Experts of a small language model.
Size: width 320, vocabulary 8192, 86.8M parameters.
Experts: 48 SwiGLU neurons an expert, a shared expert of 128 neurons.
Below are experts of layer 8 (counted from 0) of a mixture-of-experts language model. Rows are named router (the router's row for the expert) and show model dimensions 128-191. Each number is 500 + 40 x the weight over its row's rms, rounded and kept within 0 to 999. Numbers have three digits each.
After each expert's rows: a language model's description of what the expert responds to. This comes from a sample of Wikipedia text that the model never trained on.

# expert 56
router:525459538601530526545448528485551553536544533530451470520494529482469480478557498475500451526519426478475501549466523442546445452469519471527540446504494480486556465542522430475474458492512566
It responds to: Tokens in reference lists and German titles: page ranges, ISBNs, years, Press, Journal, Die, endings like -ung, -chen.

# expert 5
router:439499521513505528495507514547453511520445493482461435535493448484510488411462467556468459642514490517465519477513559489473452461499511431599492488534558490503534450544474506512513444480529477
It responds to: Punctuation and pieces right after a subject's name at an article's start, such as Arabic-script glosses, closing parentheses, semicolons before born.

# expert 34
router:544509581575474487520498482525516578492538489550449488542480495489503499484535461577472517571500524504483485484477511477536489522525482527511481523534588451551534479503523519501519449511452528
It responds to: Pipe separators in climate and date tables (Apr | May), spaces and digits before years (January 2009), and country-code letters like LUX.

# expert 52
router:549628545556456455509476459470511561566553463471466522530448426448464559441568514568442498615499436460492496498550551456527427469504541526538465456531551486490535376456513529500483487482507566
It responds to: Colons after infobox field names (Coordinates:, Height:, Children:), pipes and line breaks, plus verbs like located, situated, buried, shot.

# expert 21
router:505469507512518509527425498474538530539446469520516461527424447513498465447512414553409394561479452552451473501558526469519437474555530590544455516523561459476557411499533461479547475510535539
It responds to: Scale words like high, low, small, length, price, and mid-word fragments of proper names such as Kew or Gowtham in infoboxes and tables.

# expert 16
router:479438533539457464591422495486557515557492500482365501518480492470524464452583437527448512526517470521530450517505495469495474470479536469525479434448530554501532480538495497456516463482548550
It responds to: Pieces of Polish, Slavic and Cyrillic names and places (-ski, -ović, -kov, в), plus table separators and country codes like POL, RUS.

# expert 46
router:546564558546475503568513532495474568502506526457462480487483523474487446429491456521433465590452458519439469510537521473508457448465628493532450479501568498566511412510520499465506474527537534
It responds to: Second-person and first-person pronouns (you, Your, my, we) and word pieces inside quoted song and album titles like I Have, Only My Railgun.

# expert 57
router:514482533501426489528461539501483576563503438581474509476501474484486498432482483489407500566457459502452463490540511517574469512523507494502471568511542464509537461481516468458528493491512457
It responds to: Early syllables after a capital letter, like Se, Fe, Fra, el, um, in names, headings and field labels, including accented or non-Latin text.

# expert 55
router:500501510501555554545475495452492547531487516462480501482530435521561512518504439486388478534435481508481470457542493524473402489541541461582456520513567489470552421498461458482499445480515522
It responds to: Measurement units and coordinate symbols such as m, km, ft, °, ′, ″, and quantity words like over in geography and species text.

# expert 3
router:454472474548502485522468494525570514507502491520468477503504438453517508490503493477497465573497484534522484464448483518502439502424514462558452465472535539492534483460574533441488485462535558
It responds to: Tokens inside biological species names and taxon lists, especially epithet pieces and family suffixes like idae, ensis, aceae, often after a genus.

# expert 35
router:496528509527472529527461492511569546542515484495430432515455494439505493474568487492453433606491500537471546487483576466482401503494490530552486535520600496491538502526564594561496450501463517
It responds to: Plot-summary action verbs and subject pronouns, such as returns, escape, decide, and she, plus sentence-ending periods and line breaks.

# expert 59
router:489500543540506527565498535493509505484508533532446486439476485454516485439547466503461474557519472504476519430492499440525443439441555425502474463489538593490498478512518548532464511496545562
It responds to: Minute numbers after scorer names in football match reports, such as Morata 62', plus plural people nouns like students, women.

# expert 24
router:538466572540504481585476464455529541502554538491467531474467431475478525476565456507496482568502519606516527509499497477539425517511521551504514495509551474502528534444474535491516443498529493
It responds to: Inflectional and closing word pieces of Scandinavian, German and Hungarian names and words, such as -den, -ten, -s, -ge, á in Kolozsvári.

# expert 47
router:489493523555516527570449481529489458461487535494493505521501488554490465482521458581455516492580452541467474460516499456550449453442517501576431499534518572533549399507514483492490409483482508
It responds to: Hyphens joining compound names, such as Joliot-Curie and free-standing, plus opening quotes, brackets, and parentheses.

# expert 43
router:503535527554468483486502523524524506458458497503472457538479525510485497425562479518471555598412482497469480501485494480518518478489497543533484530510635496511567462454500549489504464525472541
It responds to: Syllable pieces inside Spanish, Portuguese and Arabic personal and place names, like Du-ba-is, Lo-pe-s, Glor-ia, plus "War" and table digits.

# expert 4
router:463498485540475438537418507476515582499482508528462435458506444432509565418480459506485489577533475487490525460552524575540439500513500508551419492454532468507468462472562478470527452529529476
It responds to: Inner word pieces of Latin taxon names in classification infoboxes (Rho-dophyta, Le-pi-doptera), plus military and police unit words like Force, Regiment.

# expert 38
router:508486455609483515494470490547504489552506462483488440578480493506508472481527544522463432569514478513518493472475493478449504529489541500544481522508574508522540474481533454517528465471508548
It responds to: Road and railway words and route numbers in highway junction lists, e.g. Highway 894, Route 24, Avenue, Northern terminus;.

# expert 60
router:447458526581502484547417493509483566453436516460475528527446461498533508494476539489463504595527551585560512452446507500520503442433499493503510513511595456511527450456523536501488486449562558
It responds to: US state names, universities, team names and cells in American sports and college tables, such as Texas A&M, Kansas City, Maryland Terrapins.

# expert 30
router:519485556541544453543525508500518510527518499522473492517453431517511485520532460536437509589562465569503460457506480483512475468408548495538440465515555537473560478450509552512536467484520556
It responds to: Personal first names and their final pieces before a surname in tables and lists, such as David, Steve, Giuseppe, Ludovico, Andrei.

# expert 1
router:512495548556463501518457453498566555507518477545516460583467463504450501507515480497442479584467411547510442455527485489474398451534528478565483491487562479475481487472503557542479419448508496
It responds to: Word pieces like en, ven, gen, ten inside names and words, plus "of" and digits in tables, e.g. Li-en, Haid-en.

# expert 54
router:471485519544500452524442475554527542491504471451429510540447460495473517513502458535451456563483457555466563419554439452583442461506550476601450528480567484520492497467501483525479454467555555
It responds to: Three-letter country codes and their pieces before athletes' names in sports results, such as SRB, CRO, ITA, plus table pipes.

# expert 36
router:455549511539518474593488488543494582536508557531435466592495461550490432445517449525453499545506444585522495528487510386556457424486565472525488490507508479501535525456450484482480481419550527
It responds to: Inner pieces of foreign names and code letters, such as JPN's P, Zelda's el, Zürich's ü, Hiroshige's ro.

# expert 8
router:466540539534522543557416465492474514563462442557480444533523498516459522454493492467365496589469465483441449466504516468473474500453539433570441471514527463490504457460509489494479486552521501
It responds to: Short linking words and symbols between items or quantities: or, than, over, under, near, plus/minus signs, dashes, e.g. 0.08 km2, or 4.16.

# expert 9
router:503535523517513549580490430466496543499488538405419469488459498513497487491399543479424441528511491492521474529505529480529424497466519456537472528556554477502527493455470490512531411492483525
It responds to: Commas, and sometimes periods, semicolons or dashes, closing a clause or phrase in running prose, typically followed by and, which, but.

# expert 15
router:514510546500498504515429522486495562500516479477473515545515414492468550501525485440437471630474496541545527522526562512499480440509516441607426511483584528484506422542593485520498442479492516
It responds to: The ing suffix and its variants (ting, ling) ending words like Filming, Rushing, Dialling, plus line breaks and section-heading markers.

# expert 44
router:529508547552496477559486505569517472548525486490427555498444527523533477497446474517439490556444479455502490463462536412550461502467498444547522521512576444480575479485564523417488460414467506
It responds to: Inner word fragments like ine in Cinema, Guinea, itinerant, plus verbs such as based, worked, live, speak, and year digits.

# expert 37
router:449528524573446577472529475538549473472496420547505544514521475565458469492475509489452504589498489501448548447505480479521440457475521423549554479515511468508530486486625478455540493470446587
It responds to: Middle pieces of Latinate words after prefixes like de-, re-, con-, e.g. deci-s-ive, requi-s-ite, di-men-sions, communica.

# expert 42
router:477529538582493509473463520475490575535483495451493489457508454515568416465471426542474440596561452529485436456530550469520456514514543453526470437387502488529526474455515512526478491534537478
It responds to: Middle and end pieces of Greek, Italian, Spanish and Slavic names, such as -os in Panathinaikos, Alfonso, Agostinho, -ić, Roman, Ivan.